config.toml
d_model = 224
experts_per_token = 2
d_expert = 80
d_shared_expert = 64
normalize_top_k = false
balance_loss = 0.0038
balance_bias = false
n_groups = 8
groups_per_token = 3
norm = "rmsnorm"
optimizer = "soap_variant"
seq_len = 2048
steps = 4417
dataset = "wikipedia_en"
Below are experts of layer 3 (counted from 0) of a mixture-of-experts language model. Rows are named gate (a neuron's input weights, with its number), up (a neuron's input weights, with its number), down (a neuron's output weights, with its number) and show model dimensions 0-111. Each number is 500 + 40 x the weight over its row's rms, rounded and kept within 0 to 999. Numbers have three digits each.
Before each expert's rows: "comes after" lists some tokens at least twice as common just before its tokens as in all text. This comes from a sample of Wikipedia text that the model never trained on. Tokens count by the router's weight.

# expert 19
comes after: " a", " and", " was", " to", " the", " an"
gate0:505493565405541465489502522503465525480435521479528469577507454484450504493604484525496499499556516504496582492518546545455511525481488562478517425458469491478483466524499457496438576559473547504456568514521442534495453409537457569506494548550484500460426496571526507525457481522478469527466552525493509426497498577491508604531498424502
up0:554524535462480525451531468490544511549510501522453543531535452495501524545494490468547416466511437528526434474560510544459445473410454493433457482487478501474476461517486461424376487516414509563478584455478456483458556437495450449499552551582498447478461551454544528525466430479548536459487489480492484468540538476439458518507518487501
down0:531503473521460510424481553534475571541545570405515472532493491437421511485478528504553535516517488489519430491463473481475512507564445451550509479489503556547457497521540438497410454571602514499497537431507502511498495508504481570453515518487501440507531503555559456424480498536457490423511603457432500503491470515561496493525513527427
gate1:434623559457456488585528484574509549464512469474516495557466520432484484519566538505521513494431542503576528535499575491532477469508482506515512481439482501500510479510477510453564432459470455439566591473508535570469505535491592518477563477492409481465447515433486465489545442545489496468448515401545480520518515565538575515502479511543
up1:520506560498508494494519521491466522474501466530457555468439462505497486475566555443538508483495524511526528482509488522567529445415417514470444451502526500508423512488456455514485570495520544501515441420505476492565541523436485555569558464450481519522469554515507469524500490540519525531485423555545510602499428521471506420525523432460
down1:501509503498514445506467517523465471511511519465479564513517512485533520485485493523462472472462571537495553551525436488520532477505461504480472428489560382457490477514529578513550489489495555456539493500542508456508524481500521559437439438468472480480498459519587427532525518478533481563522486477453550461520529491427401474466474428412
gate2:488442560523431478522540545488481530464504510477547475445508541507494448508500476504449548539539498450494531429455564573469506505518607467486498544532454496463515553438477573485507446478499490480548507508496511481434597564558552559461459496541516480451532454456606465530488519425493438396474554550470543527521452502544473547555435563505
up2:533457458392560577461486534502563497499497482536496540528525455492515475476521548553512520461466509447493544516487436453528455492469410503560472468459567559473528448531530421482485539514483530540515470511519426488542434493427386480597508505476490555500472453516443544453518472576478522559460452428497459513489535473470486447432544497462
down2:476517492553505575470475546522464496446449528508453485451468514507539445501551480439462584489476483509473546523532468454591537559489557469462521477542448540413476521491500518464474452504526436595520415465522446490518536449499515502493395469526448494559499467461441469471446490510500478505402453542501543480440456498463495503480501460509
gate3:466518490535521557504498562503556415449501430583470583524523505529473488488498498421482569454548503440546489575450519453508533460480450577494417571537513499457524486609502523501486534515471505535518514462550500487524495604512517486524468494524501501502431462477468530503537543509456486534524529474543476480509515449561488502446428467492
up3:510525522490521453543496515430451473522512463430504559523399489483493538501467565456462503478512455491461485520590468521499472458473516537530550456497486487433512477551555481480549500536513499438434557518530437559499442587582457534534544457552497527529475504481491426548474495435527521598513467450479530508489538524462567462596511426481
down3:486529443530468445482538443428434557509457494558469497500563548521587432471408516491513473479459549499502468516515455527437532466484536500478528529562569519492583472517563394527472504465480543582453534512487465480442501495508495606522548533533513465519495496449508506500518497435504547590550493462494555571381460494518500418475470517513
gate4:511455462487583501550408471496499541488495541476504526460541462520413509507478568509528504623526487485567536523442526529510464572479537478529518414499519507490514491542554458505405499486565527491485494526545491543587557470496545495458537512486503466516511474507574551461432447470484457497497447464461508573428540480571516447521558501488
up4:463490525449440494492515502471487491654514464465590460601542550555536497473539503521403517406507522529465556459557451486498529376471495523510527500503536491515566540442503490434551470453495491523487478502554530492507541429502505479511508485496497505521499528438508523456520467543513560475599511464552533576490442513510496530482476509494
down4:510514530490469515462467503473455598541485480547559490538551572544491442497530492499524462477488459460558472475473480434595485519532476510460515446528430602499505487523475512466507580513511521478536460570435524476485465556542502470528506488489473573460456526495532600505492441487564532459527456472518529463465552504487449511489486531438
gate5:489509443516484527553442512538483505542465550492464508554513488499519426485594489560467538533501517514483454534453516466496479523423533471525448491548532470480447519523498542531441551527443533509432565476462448498505487503487530493486566509468507503524539477519466440487512453542453480475574415543446437476455545460422502492438510513509
up5:484522550453499554550520506450573461520504534514458513527530476447496564529465509490504490522522508515487564430530488514527513473580492537539490510503492569472515487470559406475505518532510503549591446593503444500497468563470480399512458530504491420498557572537549511447483558547564488592498540484500521481496475562550484566588519509497
down5:494503486506547526477496577496501473567462519453485553467486522509538529523530481466505450471494486470558433417522463510482471424448552443483485586455535444466510572453542491475426538503513491462527517532501500484559463578487427511487542481432485512469519481462506527591622550497530537532536493452499499508480468551485502568539515479477
gate6:536419499479523476488493476475487562488482466504554508506499485571550488563541496531474553548408433500498505479475542457491477460544570572427495435498562534500553494510527503478538452509501525538478550432447493501447421545501473571470443526523520519514518571485482494544426523456390475501495427537486531489624536511572482533454534481574
up6:479468520509460504510570530559512483453576454549504575440440498499560467526551512488422449485564502523432514594459462607448495491511500455483536472466534554514499545466537480503567548426480488540534504485456502506533499491525423477528483497574486493476472590530531552548546542470501565515469529526520457501547535437502505498548483439446
down6:470491468533479581533462450523519443520552506531535560470546539521506513493567501519511516460518533499561527483488521492570546564535443495494581462532468445565549536540485500415512509477497563517547479552452472450503449528502494434527490536559555449486517478416531509491406512496511534532524504486492533537446394465495578535583556461474
gate7:485446492497450464542528493536517545514587523571487425534489469519545460438404503506520535476513577525482550475528497506488424526486499471503493463543427470454566495519548476512502503520546514432485493537578449485505489552460461514435512584437519542524562501540541541527544508490461476581483510602497458486481406536559498492478491518440
up7:457486489493521539558512481517529416446431481493474503478511555557497469505489478414521504515544558442493484528423551476531493460522551504497545421513543535551464548470475547487463522537452485445566480417438478547514513460584509474482535426512452503538479472531464481445569473443500464469429453460546501463596532489495522602469516549546
down7:463491438427463518555564476498444541477534592513547493492529568416471520561517462555478439496488476521520502459412534460459450477522465519472561517470598574516474472545548507500498568458504534469482534517516517560470504480451578466511473420466376493520481475557490469486480461464438524540438441466505476492539490564562518482559527470526
gate8:470435531496479565473546495468528581483507559539541525468514474477446468462515507467528523436444422503473466521492572500500445533486479444504508500476487465547492470498488516478490495500430465502509506489485549451499483470475556517492438495559531520446451479486522577516495489468462604486445499501524461501518462569543547462472542537483
up8:523513525524453581485528459539563496533458500551552543460524553463472528452543533541546505454493409492486469517554488537547461537588540474510507496500490512508536536510451522475473461525507419457498453419486461490494476549514571465503451444483536509518460500494448533566498498513387510485475529496567519464518505506551473427517528512449
down8:597504467474531492467511488506535497541510547473434588525498452511491508574482579528542440466526509514499450436448529458498537511514459505467460552476448550556474449497555568485454536490506456452510499484530460495479452485465560536479447508531489484526558568495499553569506480448533491600532409501498508568505484536510485544492409430432
gate9:529492511541519509499480460538568467551554471437488506497480468545463469467530498429487519500540538469544508570517493512497523525514479473507526518521497550486531485536510534517478440522406520422574507494529482519510503465534451431485535606487464554448540517505461546550525527518471568463466521491464503518548451507415438483562391504514
up9:487470551541516440527439483511553510585498544430489506475447488590474470495562518472513497496458475503442525520553480435484522547542420467562467533488436508444553474532539569533496465432483582487484554481512468498513489523470498443484532499515505496516507438470474479612555549503513545463530497523431496505586428527452449512487383464518
down9:477502423510516504530547521549485459448499385589545524470530604391476483484385522549527492507535553537525504514455468504544529465534498447506478512514511549475498529464460449508524461515551496508500454503529492485536498472441518513480488453472461495487516477518491491475535506530558400509484535524553445545468607458517507493511531458460
gate10:554479520528553462516463491485557537490497526528543502498523515530488460444506469450474500513480542512546487505493441558552510502511491546548491407414491447576504474523533468538464536463486551563496489447492429473387470518460512480429496530505449521563480535470494460450528472454498480493539455523510510489442522540488473444538501443578
up10:507436486518527447463491485499484531582467427564517512531555472451508483494558432529534544514550501560515575489550547546451390554461580517512509556549417510457570553573472541487543485496492454434515498502497457491498515473523433439523555478517516544476502510485549456514499559522479526426453522503507499487531546491541549502500482457494
down10:542456490498492561499536579489469526496512486502541543522458475543448476524403430526556531543461537523558575524529495471469448527508515523518478514517488521460467515522522501534537483463563567566476617498496449394514519487460452528500479496517533498526465501461465551538540403505414561479516533529417552536462462487450550435420524533492
gate11:501490499449534492474496577499506654445506442499452576502500551477501595481451517546533466496509501402576524432460480474496485500447470454503466508560512501499447522465496507555491491477572576484494481500552527501499484483448514477472576506459552465515496487491543532580523511524443520508539519468482518520491417579430540476441522537602
up11:471527506550521503600464448399483414465502545556509511474586497521489478525570530473476482508448535498545507494489603532519562470504471525529490466503481499471509511524404435545469410493511497450537463461588483549501419492497440553487498468520506492525519508528473615525495553494526400468454526522498516542491527483523547533499588470458
down11:486543512512563549543497575526600538508524505504533487510496490512457531498511529467440523550455480452556451520514454537445482484461448461492426509445519449506472461499532493570463461570540491502482495439482494507517517506544478482535452502541476468512517469456471479422524579538502538554530443480473445565469474516467547570522468559597
gate12:510593515597524436473465544508453507552567539416540514517488497497462488488491462451501528514485484491524571502517512411602507480496555532519529490500500504479549532484459498504428467614485487471490523451466481542512488471424470493510534541544454501457512538560452480484468475558508496476581503471502531512521497492536513540442442473496
up12:535560511521466391509495523476411467447557540474539487479460439513469476513449452471559519496493563475494535502573501436560429517559494522522538504486476490433458504459441498493450509532422559519508498477444512513505576509438481489533523465525525437478498457529470487556469480568530485432418597457523482528438476543515543523468428481474
down12:538495537583494480517518504500534471519560513443512540509539529433527488533529478485449424526474499580552517441580479492521479535504485533538536535543410519475483464517511495525531483455526478491502575600514500443481479527503531476468439472533476463503480495477504503490522550456484493594467500529483504445503572474554558448537584478530
gate13:517481466482484516514537461471489515570626448515521527513408541468488498513495531416540517489549527533574488538483460516432453517478510553503430480466482491528461580478513517530510569582472487521436502475497453454468545482503515474447572516533560458546543480476510462412504459437558451499458464489522572549524498488534467473499540501549
up13:450433457538509534494520451470476478541543517484506485497506482420525519442426555497493493449510558495487444542518466457529460447461426505495487522529514447453512477478468507443500508627521456549530502483439529497506469495500501514527494489422500400488490514489505511534495473451557508486508485472504496469494472451635571487595484517451
down13:531468498476552561547533512483529504509538415490473406542572494477487494511433489551477518525555503550474488450470483549453492489493468489488484455501517474519490439486480502474519476512515469487558515554502477502450440578490456427476502545460498505554505483477449501530557500493460556465516474521516527500512481524506537465509524461557
gate14:492497475530446454487496424489501539579471495470488513518527509513477522527528484481495443440514512456460469482482499491468495414528526568509494527563450508510538562506515518503570423523455536452409482558559474558474476532541489531555487542500527481452528503394505473513532502458555519519550497494569500520539515506530531448442488497511
up14:454493416488506477496530531486494485533474449488438487453497419551496492497479528489508522528508523576534575543476529505468500601514426523534526502510542415483526472538483476501480442481546472491517533452471526464502515491463494502473542542487495553537493551568494542601450531566484503569421491430525487496482450574473508522534509567451
down14:463495507495527456493515445520522535515508494555514545444481501531545430525541476482548538478468440411469471537488451489528523539525576405540501581456455510511523580532441503438548442462515463445488497493473520509488570481482518501458472499428451581530599535548497541517499534442536571497512505564515549579485493452507513469497588497531
gate15:518442562491476468476548527461527552420458557501499494509529486543487537451575466516456439520498483443519508537534456474553522493495523511490470497479528560628494563482508486527500586513535447563533488452537535538484530529560517452513479515459438483538431449493496511479539551422457455506465457498471537566536471502505518558462488447437
up15:508432498514470505520536476509534511475392464486464518488489508486500471499568426468540533523462426487531512514557511442552553433513467416438499556482494514514535501510505483478480529549442434430458477531485526501509469503471503425512492523502464431504532535449418521526535494573457556573484459534454485576449489379484514600451483449485
down15:592583531562514501516492496492556512451554571473512529480538517480507474491545429526517498574447494473462476540494460536530525515538505525453481484558516543457508495507445471485411545505499451418527527471441473527477419468439540524479483461522541484473517517480520478545456478612546582427470503547543561473476543479495479531471496532597
gate16:507462444499499490509513395464515460504500450450540422566486553540506535415580475495491488501509515469441501513429530519494586425549651450515507475519493484554521458472497430541509541459509488471489532509484523462522477528466467464522530468531552433516517503511512539497574577496400473517472473473496439476488501473487413545511486516479
up16:474475541505512507491549537501557550492524545563454590443462504515519440532484488471449562534495586490494475456491491483517436509377470526623533544481472505448455527497453524446489444488499510462500420572547526525486449467567580505451510560513503531496446518469516472509497458496466466522525458522557513477536493473473515507474489480451
down16:480549529499541424453562458449476473596456498501505500497486487435525511579475491564466493476525458498493536578526505456475553511490528471502450444523431450538448461583468494501515537490514436423498483567501426517542488477477524582467517512461501534460511458480485515558486469504554506489467463548533389444419475524492515561469600502482
gate17:547560469493513572545498491525489567443510598444455522484537466441532397517424514458512525490490518477496489522531517418474537496486571498491540536441487529468510479471510482472517535523476502548451445560568413467535485524402449494503568472512484504482458515536512515470539514453502556563506385470522457511502468467545470497535461522537
up17:470483477497459495496466518474470517527545491522462554464460530565494540554561510481532482508469439553462519516507485521564490492487358477546500484464530510491537468479520606522520542594509415440563542498459481477495486514468497551485519510496512497486493552555459498534483491538493419482575564481476502483489513512540500540464507493508
down17:512547532444514471498463497518462482463467458553627504495475530484469460529457481478444443516388532520506477432482443540529502537487490524468474548512573539492429547529476550528513449501490510536540542531490572494549552499576443494610504416533504532605471478514473476533502533548514499505474484548492500460574480492474558506457495518454
gate18:478464499421510491489452528540483511479505489454486508538435438485468532451484460450483419443473507480511498399587525560489462427528475556507467492547502456559472422499493442562525474509509538494522515456489569511538555557540490475540474591550461518491485525475550488458486421521513485554550494457482493558493447501544455514552496510495
up18:504481556504591487499622503511535544497527580501489519532469538519501510577501567467521578515520491568484451554502517474515527563521471479480562535462533508513476482469556527582553534525522418562549465522502507494447468437464469450526442487523486494458478475605467475578527561463516501518606479514564494450526548512492500571473555562497
down18:466458530486496514446567464489491476489501476507522467535430473524558467519477526437444546461557531568440468525551473421500499479510472524546532508505477511533563562427489470575515513512492501462554508535374466490482506490428460521499471517509416453457481450556548475490492531520580533517517509464459509462585522509491432518560513545501
gate19:545465473454487426430543510545527442560504536465495503476519476483515512457447574486524568460444583507476522505510444423509521483560468487505577442486534507493458528494493416512509530484526516501526465469506521538505501540510513447443465512550528490550514509511476514530499499582417473475462515413524478438488517441503498404483472505454
up19:468521584533516502520510483525429471510569502521541466509490499521523537559511498560461448526533488517476529474539581573484554579495486539536456513501503469454543488465534492465451431520483503469561516459544545525467517527440497531575488491487461519428468468463518466447516485496575556529495527540536532499469469470507484511490499467571
down19:496562495470468487508497412430494511545455544541530533539451498420578536494501534533503534456503502521434472519434415451541478555535462515493543491503577480471438458437627490509459484493443471489540565497535521509466468469445504517542555507495473449539502484534454446525507564546504533495528552510517469561535426461513494473513508571459
gate20:544559498442409460494553495522436496501449515494520510470458616538544485558481569499535477531488512461562520496532513532498479524483529501496460485509450443515535458572479498505509599419505439456534563459512526434508445539443489530497507538561523488559486526492477516549500469523526538551454481548515499498537493543490541524547484591449
up20:627573499512499510484508491522444489463452481505481570427470517545544524539538514519472497456487514408505532504467507441471428370524579493534429503457492465490500507489454528514513496459511425469543567425481509480523546573414480568557506597521501433523474530492514492515526499493476544526528422503549540435496466468524544494546482579458
down20:560536476496539555484465490502422483569532533463490560601492609478430489564541525514492501513471498486536506474511594463537506495537540492563545385514490514454566503500518438479554462522523530418472494583506560489481541435538462438446502502506518535503512498492495464486544507546481514572506531524485480482513521548533515554416394463568
gate21:470599464457449470522499499503450475504471510549531399473577517584519482535433435550432489425485516459450568518495480559515441500501536569552443470475602491446500483442494470574417426479444515497456513480474513473548529518430459467518457540505578466502486448529502550461536507478455515493547482494436526503502532488547545506499512487519
up21:468511478515475525516507481509510520526540537491509468524473499477473458475557499456515427519543508507517553440472500514484485534516507445457489524504445535534519468502510537479504516451461491470470493477568429418456455498448556497495476375490459521600477509518455515510494482529517572485426475559446515571589470440519476442549551573489
down21:537548474459517462477393479532514562479537563485441419577522567543515454471526463453524480498540466529503605477473418551529518469534554491526504542483516548533543511484567531511517533431530442425533486499509522517496509522508463406568526534530493517497505484521478519473533561511471510491519511476476512508510529499465485536483481507533
gate22:508491533508586462470540514455509538489570458538469540473554539466474524513422466501501496500506520523405512598484487454492412523487515498519459506463473519459475514498548440484544473513450495579435503448525518486411495468544546521526494471504441479463538504473462501499469519527531548502520537439506491512586537559472459417532414478467
up22:425521509562443547493522485522432585489519480553401494554493540510449525492434510470462535529517524507501577584540469435472515480475565471588475522458534470500557506471458483491501427522430442533423525512605503513472504481500552527486502460489538456503535461520418449411460467543475525427497481476458456523604531527429507529517525529525
down22:482495537448545466476497486569494575427509531490518438504575480534485569518488499525479533521474485528539593572538584525448474546490628510565469502500521459431512474505466457510501529449520526456527493505475539512475428491506469578553483459559521490423585507512431536533489484525531531530522478515580452495504480449525462506475452533464
gate23:472509594507485532527446545431539553518545506472480469472564431528468564525491431594528511448513476481486481424544531526519459528458540522512539557519532413539496473535448540463511514485475522517426475534482427511548443490480497442502474522496465443511417529450463473560552507537484533494470424469520509493486496496541492513510562481500
up23:546523536551553468518502525498455485547468471497507473509522540577520582510481560500523478468446457492411436437561507508400417508552468467499415512479525535470535443517440568499581505402472470541499512463489505472505437498480536498533433476441505505531478473454455548472497485498553503539588510507520557455496611510471502521517466516456
down23:483383509430490481545451522517561468510468414501484456435553472479529510536525600505558462490484490487503565477561512456526516544456456454534528447498469493501545542545511506469487528551497534523463461491508414481475482479499497564541471574585451504474504520518545524455558504480474499449609529499537529546504502525498490548465500503508
gate24:526479491502515517440513535413501467510499502505469484477456473498479479593457484477498418543394526431514445489495539492540550507541476526474541452429524474529597554503462474519447546512545536453475501574496512449510480478494518511551528468440489474509609453450457532560495464497484434463407471516535480461497469545427512527389532504495
up24:462532519468538539533511522463446545474488522489505447470527465513574465573441580532477473499402519474480524430510539543436525505536488461393527543568419480528559413540472423409487446533447465451481471486454459491563440528499478480568485434459533566481497527498485469505519515503445514444513530452504473511466488478470521514496535453474
down24:540462537415510546535504495522485484517427519472497543433505514466551496569567562545457517608464463481478500515485415471431499470497479469456478454512535451430545450558455523517460554534550587493555527486428585511544466517427552476466488460440526491440485446460458472461463537445495482554453532516520502442525487484489505454481415509471
gate25:446464480510510523454514507406436497486535562502502491449489447511569484507568472472500536547507503419527567530473480467505504477497469499448386503458427512446435528553553525518538486473548489482526544474563481506551538460468475475516492500510497520543515520500485467523507542475504441571497480538588523473511500531494468460531524477441
up25:548540485478465535530455524589538447503488460517492424533474465506473481510441542508541483453429490557457439505499560532521493513539542542480464470554559477501506467427516505560481539531460509451457436472476571486467497515590432522505555569530547468418553451503508502478515477510505569413497424515463484523455513506530485487487446505578
down25:604483560508526473497497531552555471502571523543516551484427522481529489466490500513494575442535561485529497482444494483498497502457541391476428524496539582480528486537515391561469517518516469530523542498479574516499546523417522463490444593487467488503539531548488472492477525552532531524545471502542474507551427498413503470529575532466
gate26:473501481445548533525491475440493505524543557510499478513482532578480444516574594518469577544455474476540552465537503470466517512485491520537498472500489548463510520458500403484541531523469527462523507466371439506513522532457420475600478482540523465505539529495484495537483475518457532500548489457548514535434404560513491490468462530485
up26:479520480503534437546496474421484501532459494538488462503539538552530506527521482538487522495463396469532497528523472483497559545466505567450499566448497521506431559508439506447537539516405529481501591453441498568501413594464497460503506517499531527405462542488503565520437460487500517531491494538455521518511513534538559489429543505492
down26:496458476510490471489527539474490525549416472507467448464511501500461537502538544446478500521558464527464483487462464536522445474506503510501533457509458567471496555460537476477465516428459486512474488556495531504493471467565486488459461455486596464479453477574525468474490514527536550575508459497486432529542461521542489475387529487503
gate27:569546449464508509530495490475489527499551511455508469498502473497543472526549537556507499549510542449534479527477539493519486510409509504482534488512489474515519458508498491450549418561494569465462477483478614524425478473568521504443518540527517448559492497495503443415537526477467548526463444523528580559429445447509572433486510532507
up27:465574556478529463486485561447474450489508483496485508547459549544528479435522455470412512447486486507515483471553476518559494516469529441514556560482511506461570465506481528521503526426485442543522546476521497469528531517460477495403492538460475475479529470493492509519488489479431546482452554575472472504484479515531504576535549456497
down27:490497547503484518450443446514512507505587540481519517544491459515524461475502512515521518494517440441528491411551509466488543537468509507405482472452539510435480449436441473544489470540433447439487525522487498419490441501516469553514477549465557465615516550549473561469461494500522501527477526551560576504480487580515441474471480474479
gate28:562492504534581485441475471472524483461451491471526475534485465471485464487447498550585523476576553483516477480520483476579521533503462497434482446516551468462528451508483531415533482481441488432524580496509561470487544429401493481536516547542471516488468510439543527590536494529481441549430508515491600477495503442531493473479468552626
up28:604499510552434482549508478469538489462488434493492496498536519497530568451486479509575464518576556531455526407564439570510552619459545554427453492440508464483536481541472514477545484476462466511490469506478535458529484440453468466568463546518471517483512514555493509516501473544510474486454494521508494539507506516488440463535505534589
down28:497511499422484531453429506518580576461431516504574490553444507491531521535455543467499537509494542437465471516521452565469548494535577518501506562445505514438494456463484467528548571519515539456495438533472533470491445496463432511491498457509491518513509497466499587527468427490462528520484485552469470556572538557434541541580457465575
gate29:505478502477470455529564443531470552425551531512488484482511508496411455479453436465498528519525531479485447449525448510480507527519492476485420532506527448584472571543465495494483436521424465543447492508467554529546536429474464546399502464479497477481468487522468476454501565474453452424491541517527480511464454456446453491423474516543
up29:456522463504491523413466440481472482498509497466454485501489443415438542553484478455456534492574492584518458469503504531466582446514442477467493465480427536477548436470485500539526531471521458518547469467475493493512513557482405483515485412521520562456546461493514503494480498478516584513573498472551498534595533583570467544484493491544
down29:481574536476529491557578501484465517515516463573477513516524527453495479523544533417491441552456489506549515455490510501476502471531514490514521527424414428466508506533506469502486536524473525484499518534445522486444575494414461512492527469510548471505519455495487491473462502488464490429546522512539535485505460514525463493551506520424
gate30:559484421475500457511513511457487523455541449452490522443473478511508502504524535457495451504484575511515472528485457509523488532491529528468465572549505497470487469463474520492470468513466445594415457522583485436462423528480489537500444463485394477414447489460523491499512457598460456479462543476424517500379495492473551483537524493535
up30:430452593495480456462547493515501485483389547509476490560545532556499470501494477436510533522508417551524509481503444521512452524418494533482535399469499498518460574494518472537552497482593549383543500491426504539556568527545525500560436552502576486589526432488502502524512502521500477523499529478511464476531527480499474497472497521427
down30:505509495579529508478485520551457516542533502539484463445520499428464479523537470426476492484505599535496524450530473581531478502485562380564581486532424475544464451483481525555450462541426489530489517489507500496508541525538590500474505462534466450447531486608483559508484454498502503570498563549500481440498411537523562474449461494474
gate31:500526438582580549519499441509528535543395495525527459547451548504520544473559527449540521496534579443536488462514539540554495501522499480471474553500559451481506513501473433371518516520456547508495515447535556466577495487512526554540433511422506533508500563512491515523412528457541528511509488473513486541489518514515474527449505557492
up31:445511471553549558575573448535483532495457464559494544450470545502494515517533461479559488479501543443549507406460488531543496469486504487517477543450514406518502505509517505472490566462548497477524558500507529549565499457544449544550461454535493503429564493507565503581527433500521473474461498469504483513525587457536470467524446481563
down31:552462402517473569464453505540553578420526443545514456474494495469464481506482558486396505426520503523509487465482602538490501456455467478504551473498518542445456476495449527466469532512509582470450558479518464502511512489531441483570449421508526461510535493531555593594541521486522478507504560533565523501515552495533582467492530481479
gate32:505627503473466529442496503468476539466552464502539537440550458524453442504492551477462450485562570499515467482547519565501474482509495503504501465485451564465422443548469471438506444504489553512498496441500446488549543539471443491481439426456534512498539533482505483467503486517475454508499429462521523590470558488419485507430464392497
up32:497470520517516477504520440462514494484556415449533519461539534507465482465543482479507510550499481457488566473513483487509491522510538553527509480472472478481461487406441486443531591489445528528538546576552500442483446466555505564427502446443475502495569514505488513468568475484486520566449498501495475484489494550488532512490523611496
down32:471490513389503465462449481495504474455485575462444514512505573469481462552463478506532417583441503535477499501490443530493473462478480501527488440357452517555463489441471498472453517455483514497462435487469420451518524437441505509476509540543475470518478502491497465436484458538517557441476483495466444490548462480514507514512527494487
gate33:570537472538513560567626489516505530547549494504499590568474508516471465452483467474408468522502526558495499489527439525520471503550452490470498476450567464529538459586494482518478464481523498490489525461485456529542465497533493506467408477570478511549468577481575530546542476510442475554549498452515453458498524543486538480581477563502
up33:500503485444446465415460520557563571484485512465532511480477499413499510496525552584443521506486532564467574428477487495537490486517503534553512444478464543506517471518488546477486526495459491507525549458516544589497489464573473557458542504469477496531526431511525610518514401512507513471491483492467447489475526467466509491472508548529
down33:486462404508476500477534488477526430516457462493524484538545442426508489531566440514467479439490563460575518484479378580478424453572481485466454442462495528456459507539483493482496490432454538510529540445469558515535472486513489510496490579499546515511598486515497545498510484471483492486393485523536521541505563503486502520584437565453
gate34:558451495500461568515559544436459433555566470534551516507495495527446505463498517487542550444508512477521466460491550495533531549455454548500542460490469441534502512575503472484548513478555519545452457544506458465491530442463484441469528502493562496557516536483416441489474508519529466490505503476429517514526544496479413516481497492526
up34:535502464412500539471556528511520484468499502496480572393522513515502505503496501488517487503551455427493570489536506514530563447479503450453490427508508486546549478435501543473488457494500533510502501503500516546511479523515525489487534572475501507496489573410456471500542482512493484497441583563535524563436540480464459545456543477497
down34:497474529438501454425480476500481494537519511547528521470527497436480576476450506487503468474519577464524504503556576596464503523500554563503525459444554529473501550515486475477421441446488568466561456528486471512461565481493487466498533487500453480464467523506492466570451483534533462592517515482482504466441475492459487522474565549539
gate35:506521451532524514496519523501556517486459508531553540483417498501544482461503513489506488570489525488486544447509495468534617517406560540460518581533505572528446526476579508441537543524427570537462532509538502591463538500443510469518448477482516594528551509608433548454514510540554474467442505424445463555493523480478545486493472507507
up35:547474488426504503476467495446531431482486461584416519568483495485567523507447576383486507421508502494473548563503516485491510530468525503484484493442520518480529473513458481474556530550514545493546435528513514482561535528486522486464544520513545502555485546443494464537489476481487482511476452552415498505524474560525476554513447561457
down35:535465548537488458519496459418479491450533462432544454509488572508470558481550551469554547472502497484502480585460501477498519460529536503517539532507507498529464525540461468474454542484533435578544475599497503492564525540446574486471492451516520480477423477522524476481555431491500439488463489541563515497496537577562505456474513619505
gate36:483500491535454499450541496525519540495499464494440538503563484526581504530535457548455454494479524536530557612519505551500523513477488504514452539477510557477563535488476486510462505560434479518502511557516487496500490501552475433464431527470524410493500467520483465521533512528455487567540484489593484454517555480486461551503519494553
up36:476531439466473440497488504522475544529499486523524532547448517471477515483497541472454484422469507547547429451376516465508497516490521493469496491473494544476527491494496466518490517528525538487440410473432487482467507549453478544527526447558462510488493470433498561497506456551438525477526505468436600526460465483453487460478500571499
down36:493547449515462455507536428497444516437548480477496483422486453556525517484487529449459500556434486474444573460529571571474520405543459485522572555583451528567496485548481490503505435429546523519527530524526480526527507520473542508461559496465456502472525481515535489466451512453506530482404552546552522487513444518521454482489487479461
gate37:463509530513572519491481565552512413428451486483561519455487462490504571514432506516466464492517527513511530514510571487474461498392472482552517516513456444460533508516499452411515479523521529571508460487509457465451555531428450518466488524489557514496550463503487491421531482495423530541503442529548512486525515474498553546510516543503
up37:615508508511562491527476488436554580525557542501499483544530464434456457538482520484526514475492517476441553477496457538537520485499542417496501425440507464498532547525540498555533519478505503537520533507470532471524488504469571497489513438543571458475519538536440534477531541491555528496499475467538530444453542541478488430550519513442
down37:506505443460447553443554501505479528535509436518444480522464519528533510488525540441502558476446487441526486504545472496559463481474525458472479456531523463556434480479556587635464532484515501501523531527506512477468474559533517590462536473532509500412525460517435461524525500478530486512462487506464522483495513473569474509498529449555
gate38:487485500515448487483424555528465501551534501552454455526496445548527468498567480550448466515487499533510523521464503470541539444500521511520479561407433469520481476499522530475423439532498487543482525433457482464441491543458586473464401523462503527461533526476520537524400509577538512574480470468490468501478481486509406459510475517535
up38:488501534481560494553453485540516485526499431545450555508533448577520551513516520442508476456522552526542535491497430481478497461416481589516440462545449516502540450512507554482510514537498464504404496472481552454565464497467521482476533513506474467452537500447506538557529549563506472492505529532494462499491420514436401508444464509504
down38:509528551523526516568476483490471601569453523462483509443611481574503529460427514547527387503522508487453458534519500544468557490503469439515479523513441478491451586443447488466542379534493452522567501500461588491480459459439544546444489581478483434493544493478481483492493577480453522488450503533495479520514546490531470498551522451509
gate39:456460456453553527542471465494525535535524510493536548518522514500560516518461437486544427503504512558441562513544453571538517491533495443420488522525492467453549607490536436456531502517465505537503499484426529484524529540465481458495510499538442473474483464471454532571473511500517533518509549530474508563554567530472541436452538479441
up39:451486555464505527463517464478565445450530496512495524524559450529475500504549411503423507453546500562492491460534533499537513541554451449509475495494508471443502557474544481434510551428460543509476507487451523578562541491531518461556512552459467530576467523523497540452492594528478484514515452542534478527458498516490496463547406550560
down39:498513485487504473488542430520495488501442494567419513576515423458445473393535502569458435509441533517508511564499438492518503528531513514550415473510521488517533566514490508526516462483462526452515488461551529464522547510465504527461499495509503458643496437464521472442523450483486521549442475445479519513508442536464485537461486545454